config.toml
n_layer = 14
experts_per_token = 6
normalize_top_k = false
balance_loss = 0.00233
balance_bias = false
lr_router = 0.00104
grad_clip = 1.0
batch_tokens = 65536
seq_len = 1024
steps = 4786
dataset = "wikipedia_en"
Below are experts of layer 5 (counted from 0) of a mixture-of-experts language model. Rows are named router (the router's row for the expert), up (a neuron's input weights, with its number), down (a neuron's output weights, with its number) and show model dimensions 0-191. Each number is 500 + 40 x the weight over its row's rms, rounded and kept within 0 to 999. Numbers have three digits each.
After each expert's rows: "gets" lists some tokens that make up at least twice as much of what it gets as of all text. This comes from a sample of Wikipedia text that the model never trained on. Tokens count by the router's weight.

# expert 42
router:579451534498515476530468486525495473477523492498482497520439480456457495584555519470428524473580471497484482559564522476531416502462516532515500490533496488478513514504502528489556519486460384452369460509525495500505555474515473535468483435477476613473491563489477542511559460549466515485511450553401457530490499474459489466491519497517452500539557423538496537482396550461441467497443453499441548522508487587453500556487479468532483533521521522484484492491548481555531424471498500484537502549558478511450585450456485509496512493553497484489524479582481524471486405513459513560
up0:509526510519479474538559578534520485501508566582562509448565461546473469430563521498494517505517501529485485478427454456562522516491458546475503490513500547471542426507539572503541476404475454517495541529474523496576535487451498523499464466484532478548490481444452476502526500493508425516490503516480437468494429490426472544569560475505554534497408524608525486499472426445458566504548499443457504515512578511462468478488450510499526535484469544440546491520554588510471502475470538448519601524506558510479454504489506501442502497442458534453532517449575436456450488489556535513
down0:480490490459486495547506493495483444413547459500489493575509554500486525495495526480479533519445511469549463452555522471497426458452535491491489474583496510471497517523490463533502478512552466450534491550492484529538426538519471531489549438507523465557459592526465446484526550486479500603533485508507497485542463490541478490464473491462485481414552464518539590507448512396475466419497502446505542515476468466557439504490520531484512504649521501539481475489463477504455541489454527503576502480450567521523426473497528543551409515461583514418478424507406529507514531501467504468
gets: "In ", "in ", "to ", "on ", "by ", "On "

# expert 90
router:546462496484464443514481558540461493486463464448540559554501452438492494546516552514463451522512509480471417544498537490438457529562505465488431477550549432435511529536449557517532544473445478466454473431460505486524538470582549562451434527521492538457462512460472548448553463513440549489434479556446517516553506488528442456471516530503482550524538490497504559513484555471463468538439491517461491473448479514450497490542515466487558530527520433493560462418549469526519469431426482460505551533569448473474517395446455494520474426519509455485558496510474466483441472468453467525
up0:495537520527460583620458432513541486500412497521465532488491471496444478504601493503544408407535590536523457441493519418522472495476438568483500423489480501538508507537505494455486503512448491498518503506514451466561529501517481544503529487500486490543511482489502516509497498533545582449464496480462552464479513525577454526549553496477460505496575467405547561436461564532521465501479461490448522570509509503470477539543506530562519535567434474494526528588504540522543466536507469512517516511475430478530417475502468486526486541543521431490465545452537520531585513471508465450
down0:591545497511463482470495487548543484552494553519461515452591522488502520514507415554496518530460543478564447511465499562504475607480497495540488446486527502542499494483453474472502518496557480520502474483483519485505514473478610471503490434509498437557513484456512402535491501479421479511547559497509470539531515540492454519457487535422472461454476460488540521540519493579569576457493466507513409515545465517484481505458502501528494441514514466420452511471416520505449513534533492473540490514487415391566510509546436531438400492562470494546544501481478573517498529487426475507
gets: "th ", "first ", "1 ", "second ", "s ", "1"

# expert 0
router:513451480494494454493424508532464457462463493507501477536447437506448532490588542468417521505550470479494513566503541458430498518450546463433462498572538489477523547523468500455533535531446520454511504525557557473574549474538466521489483490452469545486430519451392491464475516502468527510492460553447468524563496446424460427528577487511490507548557505488523525531478497368486445510466486496478467453454491491491499581549533468445536499520513516439563498426460517542580469419469513472505569501502496503443507464476498445511442453527444476466510490515450437488542526445506471488
up0:488456523480526487543506482492494423492457532496437554461488578485495478505451473502571472486429511462526458569479443517516500540473437471511557453495518515481534543486503482591394513522480473474538554518521513536504508567455507486504606434494423447530550505447478459496481474483479441524504491467573552539471471524561495430517493459461493534432469524553490410486466501549505575528463503481499515501523516526577516479450469428479479494496523493537551482530540505435394500559481481595497463574548478561480536499516502445553481500471537498440489495481455586435508465482450450483
down0:452472471500500470531536454481498507560464505448565500559454540493573432486530553452521513497432509528509612443522528489518489534438542469518505497520569556488479523508556490415497464488559500460442490562498528516490567637502447518562562531515497523487460486482412504409466518533468472529551518479476499471520459524576532460513489474433501506484515528394486467469545531476554575501493517475484497525535534525511513488402500393494475507476490465474552514486448525529450420496515478491486512426493533447510477502551497419545505563493500482516534451523462504499517537506492588494
gets: "| ", "(", "; ", ", ", "– ", ": "

# expert 16
router:510481526469493519481451543542499482437492467488522512548493407516513558481550556450474490461543510514468461531556528491452485525477594485379513526546534453463498559538451525499578570513473477443439517513536480473514571406498481510516443515462494522467464483500464544475537446507495555487436504521509475513588494418489474492518554481506514516555523515493602515489454517463481448501471519551478474457450474501456512552544551495467572555477489431475515486468486449483594450406478464456506553503511531454445538443486504485457468463467477482468493468552411476508492473450416466550
up0:500558474487476483529594513449507557422434394499494531496497442504528503466543557512475482540510594508467447410490476513493493542550475502575524528439450514546520518476477480434580442456522505510503554487515502422467498481550495542466505481488453471479451475509470538460524413421546477523450521474448488492496539510477508508529505505470530536589426454585506561483491496553535586515569463538610501522510544460540438459524495503525454512516462446436502471527423492533526461485534450514509483454505449544548464560502485473487511445506573505477488527448492530484491473519508492567
down0:464496529433562530507496568550515501476511480489491467510366557539496484480478466463519476522395554451466462508463523455451533492539462459503538569507549470453520514466536477555539518589466510536521481521447504487496514591495518534502493499554548502488484502483525421485544550538479494451504567499553474463501505489477522486475475498432560448457491449496470527472476497490505505523529538457432478499501530543491562491495492498552402470552528475483548556431517579537423453580543500570464498496408518515539505500491550565577525506539451428455447501472522590555521561491515521499
gets: ", ", "| ", "), ", ". ", "; ", ") "

# expert 11
router:549513578495504492509471495532478413439494424466490546504415431482500527523509493514451451417520452515487494517509514565541423571529522552505470516506571498496533506477493563472591534522494393418482500449509513470481648432550514578534448431431440519479463542480494555495524470566507502462484432548478452503543510473457475465444528511455495518547496412504569543495481538495479489502491463507497510499429525523431523521527483478550520502489554441500468499493503480552498468505466539470521518515501500471445508471541457473441486438576502413487524504541472487492507453478478490493
up0:518524439507450535538482469512500476506475474474504461496508580560470534469478506446518526484484527533527502488531454550484514456486497473492509426450557545521511502515450515463482524568569568519513459527521549415448515505510465477514552509592482494527487547507448523493464520510576504466590473567528503473425582476557526533448492549465482478531401461531364493400472460522511450482477543556464499513508477424377568483529511488492491545504548521487526527532521559475487509458490487541462533571508473487493565481454497550547503529496464483466510444436492492531395471490536493469
down0:500448528463484520501539532533481534454504506466475465515507585495485509470518552488420466518501576471505482493510510615453417550486503548515534434476553478498464496548460507565454490438553514519535500515537475537567433514501507467512571525537482513457515562485543496504486465458434559497547520475452539560463523484483561513417530548482457523473509498554527431438493532523505495473520466595465538543458535476492434519484455499489447469448587513472507462463465519509462612460388490524527403552553556532528509477500517480572448530453533493516494512458421558501487506478491475511
gets: ". ", "\n\n", ", ", "that ", "==", "\n"

# expert 83
router:532462514479511447499478503486454436481494483464502516561477452504506545505589515484461468485513511474471483524525515460472456477507586528519517447549539406491546519513498496504544548437458411507448483480436475517511550424528514511508424459530431496492499497459429545458577458569488461476410453493499465515497489479423470475484558526529493489601531433497575501475445480503454504495473457542495500499507492521361450520523475431521524530582486491477511464501489451537573463501467498464511514572511480481499523454518463469438494480486423415517518469506516508544464445451407440526
up0:470545511417427466477465543534462490473495463494560500510421499532445565495532544493462499513544484575509530455566555512528545452478513449499478448483486543465529554433427485429494512402463415554547421455439588537446565502456485485484491482495520475502473492487501503441535504497516485528506462503500546511465495458507452545502512478503482571482524447547556533483494437455528478522513446530489514491594421510431511535486463405532485501506525560545485461566425540505444508550511549466484490565468513512542511558530522468546459506458482485489441537533447536457511416529496529539
down0:523543507476450408516472493509522484537502460500542450492513491513418490526577533516469491449499495493525547522513460552490538436540566489475519482447507492509538533507518541454447492511459516503524521465510582530512458489511388571546481493522402519482511488422457466453485492447503459505533584490487547484496553455511567435533527464569485589469494508533516483572484541520526420549479467444525568475468539504472503462505585470466525476414555557570418497532449498539468488473525451506529575554480536492499529525499512460506510515517470552487547527567430535492526389559507497497
gets: "was ", "is ", "were ", "are ", "had ", "has "

# expert 23
router:512465522463497449510517557566466457460481462504513560513490439482446533553497535492471484482504553451462438529554517538452424549539460492496438493534507481417527556538457530484507541470447459499414483449484552491583529438503523572481445502491484541449501514468464579428566469522457545474457448493442483526551487479517454443468545529484468545543528503495516567476461550461453434572477461512468512475462425558434450504529526465519570509537552490465552481451532498552522439473463520422514554536532476465504521435477473473485491478523480471453551440498459462510455515458418449507
up0:512486536521533436479455550550549487528623494487463497533519448514465475543529507498531480488565431493501403489449449419431544414454517515520482520575529528480502518451479521574508514468527485539578470469503549463506468458482564555491473497579466518517537567502481398547477497582524530496446484548545518542483556479485504500472481560457434451473521482550494535501486480511497535528491546456526490480545554512441446504491498474480518478533548557442520549497478550515507551569461503531407502565502485529458500545509585599550517512448454521436512456483526443509496468490493527501
down0:493573479504517538488499439552426525528453447498569477459537490566448497485572499530574504485585495553530436509485489472479474534473521483573420506451540524422501478481454493499468542462538507444488472495506458589587521548517496410461500523537552512467536497507453497507543509473518528546456555448515547474546535534510465523479457489508521502491511478565526535528519528474562427484493525490475556515550462502501505481523556459451530527556517467510589563530463471439541562495508511504430507489395486524513484523532513591489520475404457541508479418503538567421544519510466489451
gets: "the ", ",", "of ", " ", ".", "–"

# expert 5
router:538451519460462511531511494500476389422532423495486515501433440457476518507486532489472455498516546437455485497522513495477486600460502472436459489496537477491488552506476530497547541542507433474427523467529519516522624439601485510547513448460458510470524504517511530480522401551525557492536410544505444505617465453401492462484540539477484589518515511524491506522513507460452457507446471475496449490465488532490511585541530494458535538499506469481512526512504463540515471454497530444527515509520481467490510448490419496494520374529517487467485514539431455478505487444472521521
up0:468545442478490479468518494422560483544478542478491416521417480516501511520563470458500516528511538446427475493413508528490499463511502507591516460566510495483433424480520511550531492543500523524424495469444597475498484459513477480476444524569549522489540458575478549516443507478445515492523451472502446505540524479535563550571536542504458501489471519646504443521545471494558494462444506507537493438580476539517497504547483537489473568467478494490557433551476500508470505406474490517520462548560487559540492460512482464516472439476562500475545466514524476570460543461504502465
down0:487498435518481504520447414464512480507488539474495483471550451570433466560509494476472509485505521461537515458527540560503542483517497486526563417438543557496531475491444534489496504431463561454539516512498591496486442481537472494488521540519506527542506493586510477525504513516470534505444548437498517455427485532534563485475556516473487428370507527505478572505521523508502569532503426524467497552506437574497449563391541509529479527432538501533499475427572436543449467550493534522493445521535544517433488491513515439523534519450454521531465580480485589489492527476485476493
gets: ".", ". ", ", ", "\n\n", "; ", "\"."

# expert 92
router:542455539450481512583457515562459478490466522466488531489543493489461492547570573425435480458496493467453427532547512517511460510492548527471483446568572463469560562492441511535508555505439494419461517506477533442526501423587570525516480459451500589471511497482501522463582461572468517491495451513391465561504505446465526469470499483476459503520561452491458544465469501493446522562453455570463520483463437506475435481559518454573527537538558479500505491457512479543498498492492536469520516505568518518456539454479469467489492495543440446467496455517430470457476466465483500558
up0:532529572467494480439427540518445507450462523513592550491541574488446495480523531506409545478526468542420532496489467581558569566489456525470499517471461578528519529493524512442560513475527459458485503421469517568469510482465584474510543566527410493501594477419480491510524473474563522430527560510497538521538512450482495465493457486545480512535543545475511513484467490452489516501579483465554589450488541477560484506496544464462527536517522493513496546533463499497475486581466457535484415564453528511552473539498472504543504451494475526523493486392513479474548503498457507497
down0:525489468572490469371515462508533444521497498539457545477504455541462526481459460502528408528501461427451510512478535467474446535535469496486439500553444559510442458457510454576539523455451448427494463435515463482518526452497506531477544527470526439523486528485570491434451491499487573433505481452460524554472513501487499570520515448488620494469484504535456486510488539579440590561447507518519513516513462515475537474551559445461474545508589533490507525541539483468529543514470505460504398518485454538474500573534505524512483548447502531456492525466462553487541547537492475503
gets: ", ", "also ", "such ", "and ", "he ", "as "

# expert 9
router:486425508409523542530463536550440495483480475452605520533432507468474545524520558496521476444597493471480427514517527513538442538537508509484456455562545486450541510495469528445560549493452480520467406500440532495493548457534530524484478484526458552463487496435473535455574506611458473428497449545494477496506486491508459419483529515442484533495519423577582539470470506477477435484497467471488536472493473479428522481523524488502545588591506428507496524465502566576527478518493484440548510527485495458541534408443475515499472485489484480499514476524491483490489422487497494509
up0:504458490541458478487500461485512491488529537445504470548472489485567514447533562466498566543464596484570532521505570506446571533534491467503543515529469413487510516494499484503548471503535470529439494514512497534430538477535459518481471506487410502443489391534447488551486473556507440592454527515542415516456513510469542497540494544515467460464490555473537516483500581487528433538462522501532517433457526486559531451445525471455536422471579577445486482456461482503507493449477465515471434513476508513545522457470383553547503469470450506552501472440572490515472516546446490536
down0:509515453418516537582525537550547473537523536500615545483466532468467467507457555523443476481544436468543468384522526514531485550499473508549559503467571544536513504493507441476461406473512551552467493474512487546561474490405449473490503467570531473493582512519504485545474476499461511443512463489401460478518544534503505498542507472549525491533475486554463539468512474538602513541542531471497543602546563502520516525524450440546471519541487509490451504446425467481488516475541440516517511542501555506538450548526514451483492470499524563569518509484445529498515445497514471431
gets: "of ", "for ", "to ", "with ", "ed ", "ing "

# expert 67
router:488483504477455414552516529507472505493430507443558584571458449449449490512509507516440498479536489487467453555519517469448502541501541478504450505623464486442581495515484565516533571485386458501467431492455501446510566528561518531469480497482409605442507516454485574495523508524466537499475490528469444527473507471508510442466556561495492512502491438548459476478403525451466481542479474481477508469497443568467516530566470450482531500568474469490556487464574508527544437472506490454491564505535525462514555432503492501448483514488503427459525459488511491519500450480505526535
up0:558519480470518521504533542480519469502591529516512526460433470530548482499525552492501512552571485501495508470520576451480489518525537512469556560428516438400494488462472474455423498403470502517470492476553431540520634508508553440521510478547503515481485584537527497522480495496510517509526493521569487520520563399526581569479533482544469501546533408535511497513376508411567505490560505546526475494487481509509503552556563553483553484443448471475487484473529513459455469489462465489488507546516454491495476533578515476515540502480561462468526512467493462531535448505544535501
down0:513469547497519537474538464499499525473490525523532540448427462478462460573483469508599496417439467495514472436492476525428520495476478499464434454572511494459485491521528442512557504501481522404480556489456528527401553521507418444498571560499536511527466492511457567484485509529458534526526489488544542450526481568531465465438459543488428419381513498486501507498481539533502555478498453471512555488510436499471471514475521502465472497605515522464469552527478455466523472470622491463507482491490474489443500500534468486462535515446475507470443588554507457440509487450524561485
gets: "in ", "at ", "on ", "of ", "to ", "for "

# expert 47
router:521492515454469464527472529573460475431457503492526546531479468478486558573496569485467453495507507417483435519545528528454452541535539500458459466577531468412557540528463567474512532498420466490427483461438566477548505477549532559486454521453510509487481527435480590459549482530458529467449483553462492540567516486530447460454554524467448530521516478492502514467468530448451438568477485489505507482462436546435440547521515465503518491527545415522548473429551471507533492433460530427512527514538490470467493446496494455499470425524487452492539474534459461454476496450429466535
up0:520444514451473409481512505519518440448514538463533454438525479542486512512502506472485490579453497468477443419544496537476519458469462504486525525484495519503463515529498496459525515509440466534460462472482472447540521445498485507489507433443509436512589482460505542470503526519499520501530500464559522540516571491492561515460474518469461470471498526496446400494480464534404514486491502538415492532427513531493474479497473456502489532485512495552475445363576463458528480550454497514408525586536509521497505576491502529526508464419534463493478535460450435460422447472416529392
down0:516454532533560531543532502518449459482499484507527521529431495577573510465448421524471506529491495544520377500482454397434470529500471461547478465528497486501495454476464489482494498469475488468471500457516456422478455519440586481551482516531563516457503589560501444596524506439572460479522470422490499506515487612542431600447441535488550445495472516540481516520503503529507497504545535514542564521473504528533505504439401528511444420496518474511507455478502507495553489518474523521542479502520513463502427436464470440516477533495549461479474513499538517503478566513508546548
gets: "a ", "the ", "and ", "in ", "an ", "that "

# expert 58
router:521453514516519451537505547567494426446523510492486527525505490427481491508517531497504522483502499464503446553504540541420407525453573517508492387503494432471552546535418552521528513497534507487391442468438511518501536480524482551551433473530477543449467513427478495466572432498433495490519471560407507490543487501542481454484514574526473494540523465533532506529402515516496481483499454550500528467462482544428493502490537392547544485578483485531555473483546464505553503505506537489533495528555520471462530465503446489509457484495437403481503517540503467520419451469459505541
up0:527482480448439463496501541512556534478413490522533522511546520495566519458484467514529501547482542464531535508435449513478465469462520501451484475497494428551452499530494569419424455498504577519467507489551495421580509501520539504509482476451529423453534536580471494567540541463488502465485529505437517484590528466437526461525537455503461515551510468543521452391499408498472555523514473443579453472539494479433535580489499490509525546536516431472554496496462510489531534471508521584589544456507450526571469480584453573493465531510518506482480497549524486532478546494519515491
down0:607480489490491430420510525462561521515499534544548520476524517483541531480529542516482508494511502536506428461413510491479477497527444445469541428477510510515483452534509530580554489499528473534386524526479486459529454502405475544484555519490468547495485502486518512563494458530477578451492460514519472480475554424534523506545483493529457447521559515507510529427578487502492442520462550453483531525537541486578471513578471533522427480501549478513494540465449442461461566478507461564467549498458567512568503507483470573434541548491483532545593513456491469477506404450523515488
gets: "the ", "a ", "an ", "The ", "one ", "this "

# expert 65
router:510401498467531465492464503488474456482486517473536504575450490474489507495514537511473508427550468451443458530587522483454460539462502522497508501539492482439535470498493491550586533450465473488503425509467564511503512479551489544545487406495439514458496518491484516483475496591460488423527485514536505479520450442513524458464546563448473527570486430509597533531472589490511447519449487557460476409457468484424482566519460503484496506584537525440508505512471495494614469469504528508527525527531487501492598460526444464481408456493469451533543476532467510523486529438512433515
up0:415530531461524497542479471521459445427467518467460471511449519556436486473446528504487480441471509496493511578481475511536453502428538540572538519499538575482545493490487455451557505515534477483455557579454540532548462458483443539539465475410561455498485539550486482527391540428474501541510495502513452470540483488474553468453493512501446536530505501506542554518528493509461491498533533481508520439478506415515533470452467557523547496444465553584447433473518464517460524531546521534520564581541409488516537503469441501485515467542511504465554483537448580495490458465401508527
down0:450544469493549489503511488378491552459509552490514546509526534477422579511456462521408480490585489490472556471476452481444431496595507490538549390539493504481497537484485493543493461559463472482485463504446498534476471496442470522510454544517521543504460455479442508496460548556529436554455542536496525445512457455522514486589495514543513465513499517541481487522505486458562466475482539454505506445532552459552455441477485521555437481542508488571559478442456542488546451463516574449502459517522464447560445529433534505466480536557515489528484583502518440490541512518523442548
gets: "\"", "| ", "(", "made ", "played ", "announced "

# expert 68
router:494509524493465483506495538546488487456480473459501520549442424507474529500562484463387483559543464468469467503502537569501479549515530581493499510522499503464493498515437544435581546494469510422447475447505564457566545437562512516444416515504471616499448489463502589495508529531479548491507447496481450524550518526490503517464566520517475516554492458501522512501489483433443437568523488474496553451449499550425533597548561460451519492506512440400544454459555517589486447484513488435489512488523498514442489460513481476534514470538471449492492482492496451512526518477489439541
up0:474521466415472473508405558500478510510489534502509490468541538460497486449461495588531553515451495518484499492439421390424506498533528490532400492508515484488480528518501527508528551505445521512466466462473509506500501560534596500472432512418453542491459536473461451536487495436517517591572463467491525493557481494496464519552526475530504459439487507538517515433506538445535465501531590583461496502493491443498553392430455501488435471497538480442546474483483552507570512517440521500488500484502379492476530469523491496450504487469557468538508466489498450529509490552526431455
down0:489475430548461465431490478497530490466572502408516492485450507480517468485490583463505492528545512550512516511479515474401608524459497498485437462487515475510501583515503548531455451521542544483519514489499567430496470559448476496524513436442541529522474494473452516495515465456547446561456487473417443509481511505497505553436553461525497418437530540427474447438531464543451468484450459509451515509536500552453501450496454559459488536472527470564513511495561509479502537475488511561441453538494399533529526531451516487538533491434501477524496500562522489573459544614489525488
gets: "| ", "- ", "\n\n", "In ", "On ", "; "

# expert 57
router:531475499515460470475497520516451475450484533503516558551513487458485485548564573458523449514488480475508406523480555487466419507487543508481457436543529497486542523560458547460484544476468441463429502426458497458572529470499522558516464549512505554452478517482491534484536518580503541471489430565393455552501528457476449480484530516523458524561535488534491518414471495499467479542479434504470452471483479564423519555546502468485555471523532502519501530454515497530547458483445562442509547483582445468480554485509433450493439468474440418485539500508499506538442450497423459584
up0:536476475581489505516519510483491458464492485552497481516479533525478509423538507487458467548458480506521492552584499513518519511533563463487486459454489436583520462542524582520521559467558486552490456501591489558497476501476447556498438503526450490508532444475468526455494556538471504499482492450520436540479499492503516538522471523501467452514522529502501490462483490462499551465480377503486476519459521527518481568514515507541546450525514571527445446498541416509505494453449638528446547542537445522447413550509482512460424451512432484553433539426532476513438417548494447510
down0:483510575439481482475515447462547445494486415562465593502464480475492501513442496509464500520507582533497431390538524490546574482533568561475541537507507521540445500417537443536532560517490568499505451461450538563536546492499559491554495502448433476491513455499480522488503458483466473495479486452485532510469522472454513475494537482486531428435454487481489535531505571541518530477484542418601480496557501500505540511534525500501571522566545525514523484484418577468466447550538554537507517491465487511522502448555518524392457486465526536601514493457476495473471517518546487469
gets: "was ", "he ", "is ", "it ", "He ", "his "

# expert 17
router:530458482479509409512461504499447448463483503455549541581426481519462536500529533498442502456551491437493493508522501569493457483484574516506502488543494412488538520505490513475607547487511483485435429498438516466495534481515550519517511446487379507463483546447416536468583473585475466464443458560470471507542465497560504451413528536475481509490525441576551496507392562446432478479481499519487611506509452482412467492542509466518521517565463513495490479474525516510520479483498450485561522520514481521528521435537493521462510530488485461499506503529491492534473487504431519577
up0:513524451556517561537495531493539547473529500524496555506469491508573497471517497502492548536447501471572446481562416576516420463493430562578501485397565466477512537482459504489503490502541512484490491525514455430506510497414456484480495584498476544469535530483532491521500438470469472474526505542513528477472526508437514541499480511522535414477561466399487427449548497459442567468483489519519511539443481491433494410537499412550530470501527505567416525472528519566507466499481510509454505451531505489501443430496513509518438536447477523495502443547424506467537520509446413537
down0:513494563472428519507495463514442493501493456483443506483475488475467456470415456460508476470489502535507501425525505561527485521443541447515556457476545517581487478495553494450485492504520495456506470546496441524485463446499443491487457431502504534449493429525492531541482484381472486502426451482528498524451585469563534533505496504416508546511509525497478598506550475560555453537462476520523487537487571482436462499454478477554573491450480491562532471483526518507456587528550480494519529438599501555431479585491547467519534604547572534537500460479510485471486474537458539505
gets: "in ", "to ", "of ", "for ", "on ", "a "

# expert 3
router:555510544495516479527464508541473395426445405496533552513456426489480535494517503547462433490512477468470498530502523577514490547521568518500478524539581463466484505569494538489548533522513465443472490449533494463477514494521496602502419483479428527471418515491517544464509509566521519493502467522524427502568472469446500484459501552462484517546487430560598490489505564469484447513471479494470563484432517504482481519557575516535532553541563463440530485479518433545528457517471481518513505500513509509418481482583486484469453415538511428429492496532464417473478539487453492497
up0:502459508557487468483467483505533475426561426510588467529579529531546527499472538527511472527483507472464504495427511509473440497435545477490519574530519481468529545540480440545509535520411528452452515572518471529492515515493545548533478513468511513639443491518514544537495512513445545542540528538510512508497497525525455470456481471493525506501545504461564557595405452521505529497467509536456424461509522505523509518534494479491534459505545549559471514447424443512535511490555472429524493419440493528495476449536497535511576422473502452508483413462491543561480451593492519451
down0:516560465486507450547459507485442567501451496540458455466511510458495476519492516486452540519470535496473496443499463518536415421450438541522571551448518514476503438436529432540455429525502500560498491513481444471587491494483547494435438494551413443451617591453439486508523442474506459485429477468519544509487483507459546533517445440560560537477554529475493522431470501510527498495490580536466529508524488516507532461491480563444445489471506488520521500462517519474543520432540502457562462485585473581471499505472538490532488465499518466573464536502511521473419563508481515523
gets: "\n\n", ". ", "\n", "- ", "= ", "=="

# expert 46
router:490500489451507472492481527534449495475408485520481558515480445481461523520477585453482477484496525486445444532507491532494441527473543534469440504557540495458498558530501509471495537519457456468476488469513514534556551450602523496535422484466471516423487536434449530425553414515499529471502471505437505562523476448473488459487506528514503523509570520545516544490495533442438494579489492484442535483431423539453494527511515471496527505535513442510552483419612494560488422478452520476527533537548480466468531423547452461513434452487489482452582448537470492492498537435405465509
up0:556481484522505462535575547546542524500500532524451517459448459453513522438511456483519481465493488481454402540466577426448410493485563500506530457450540541462464457530449465538524480556487501537472618496483572466485528511519493524536451551500481528477519528551507431537525540453480481476537516504503502540545566527451520525510481486477475560535512491498544522447495580493496509521558492495517602546497491518417564531545570539525514530504544501520519475526558523501482556501582575548544501436614472506540493544590525475447478503482523508544514535438496462467452492552537532527
down0:428479536504477485417505497475496481502516462472543434551517509518481473493432481399444504515537473492475538462496429464467586443557528555571476517466535530504484582461506551449472522495547487461476509540536539533519517481533454505450479543478500580509501474547456425415488509462540482534497511521430509457511465517411487514496558580484551431473465444455428515501461456485585469494461535500472526454503444469426526517495473486485534496506490505369468528548542479495477525425521480442447538528456569516471467481490571523526476456538481544547519487450452459478563516527505519466
gets: "| ", ", ", "; ", " ", ". ", "% "

# expert 72
router:521465516484459459517426521533445502498464434437509513481425443513491542489505505495423454524543544497450517491512519517531455499480554482460496505610547524521481495556527540524559531494480493463504429481507574549486591476583510502431459497457411515456430487501490572487496547526446505489525480526409427509502477506419477507488504532511461540554469501549549549514446553454514451499520489473478507430474504508454457516566582455497496479519510465374554407476557465514577472476509506491516481483518480499470523438523470471511471441601509508438501441535501491503483524443503503499
up0:471474464575474510506528444451479547479495515439506537507573568620491569562488481500515541419459476529505507478466490475450550487524522461539519412532525531496539515542501527528487497547507546495507548557450457490475458505492492535537557485433494478483422494453519538503525475451481503424518499561558467582514558583520470488513505494494478432515483504489486516475434567503449603503412546562557496526551498500476520492503461428502504455526532474460503503499432488406545491521554499479521494469507462478549555451504502592504527470450526543517545478496416474577463504499526512414
down0:431479456543457465532453599530543510556430533513504574465473453536513448519482522532507511489470402496523545538473462523438514510496502537436483463509446494465496474494489489443514507520465469539522454509567491493534573506515449490533479466509520487537478473550493471531461454475555469550445461550539490537503419578461547504496481435412597485525455495517533475458491476459570502441454482485535511475445469492490504440450412447461472518470514502455497486458426467489488498547416546473471518454540465497446476567487469432477449468501450544455467540538489470571525548437552475423
gets: "- ", "| ", ": ", "\n\n", "(", "= "

# expert 19
router:515492501479491495563463511597506474435480477424489538579437498449462514566510536531453492464549504457476475543555594506429460545416595502497514452527538530505586493503419508482541522471541472527462452484502506484500566522520478514511441493477512609493465591507504484478515482545422513505503489547435505515525470482535474472482522484493444488516587434550544527486434563386480452532447486504477558501477485506486422529519526461524517524560493515533530501472454492521482394505494456431539580530525521506507485477506484450473452515502495523451558483527474495494487412497494497497
up0:493488535507435531505454522463484468508538477408489510463435440498437423526471463488457514522534543493533510504435469505524439554418522495488525463490519535484505455367459540387471461452559468479510450481521480519457547445506537500508454528493482533501467568501534537499537510533498474512509533520499533510495367479516512527444510450425507452518466539528532524468488473492505518542545450441547484472534513405486518411466434436501482458475459481529445499499475568507548480490592517418470482499440517556482546475509499521514520516495544465448503480519584496541494597511547502520
down0:469539381552459526501550564484546506554526478513539463463497473521507465496527502417525505504479511517593515491517513459452511540577484538539509496410506466469509511562517527467451511546545474458479511457590566464426527444495558493503492542549547585520559509489513541543493533448534514434494484491395466548477539561532542530533519502513471418491502505523468532518537416471533458433462536521473483493452484519497430568433487391491478527509476586530505520478479569486471491485531498510472510501484520468481442524446538496522531423509520529485502509529422538512482517588464478449
gets: "and ", "of ", "to ", "or ", "for ", "with "

# expert 63
router:526446545480514478511406517613469444409507448487555489525490468450512531555510588484482463470530499490475525509532565496501482506424619460398514508566530503477523514497457495510593517496525470474438447494448490453476589482502517561559493446403444616495434497470491524505513495571451509481517466525524470528562482474507475478514530507485494486509590476525525557478432500481467464499472467505466489511479487501455456506517492437473567512539535485471506448431449486547498465474494452459502544467527533512513549415486468497508509471522436490502529462536484497509524431494468511571
up0:552459453475512455601551427463530451466489466512494517529541479479491479447520520519552494460495510491512543559507479493530523510559524437489489543471483491497526615509562542500509431508505552502498478509542525538518482512521586478475555503447564495531510515511516485510545443512635486525456499546476524589464444472528420539474488513474499532520490405452497539560458640534548485469470540533495470552472510483587499582544482488531549511485505538468472505446565460549535540444486479440475518530466451434501471509425522547441503467497452468497523524435505486501506522524491473549
down0:449505529532481526535531509485546497500512448568499540451492419549546573474493459481577547453428436512471489546482450564535512537562505497476468486499459454456487565579508506466500540478478442472525566509564404522515476569541520477420514481476527459509534483461453523509532436439568536469553509548449485395483592486535492473454517481523552508488500548466484492531485497521481554513512473521485468446510480507542507542496566527564556537459513495531471461533488548532510601470526500406532527502470506554455423495500491552546491520497516433498474436518517460461566562483432474518
gets: ": ", "of ", "- ", "for ", "as ", "to "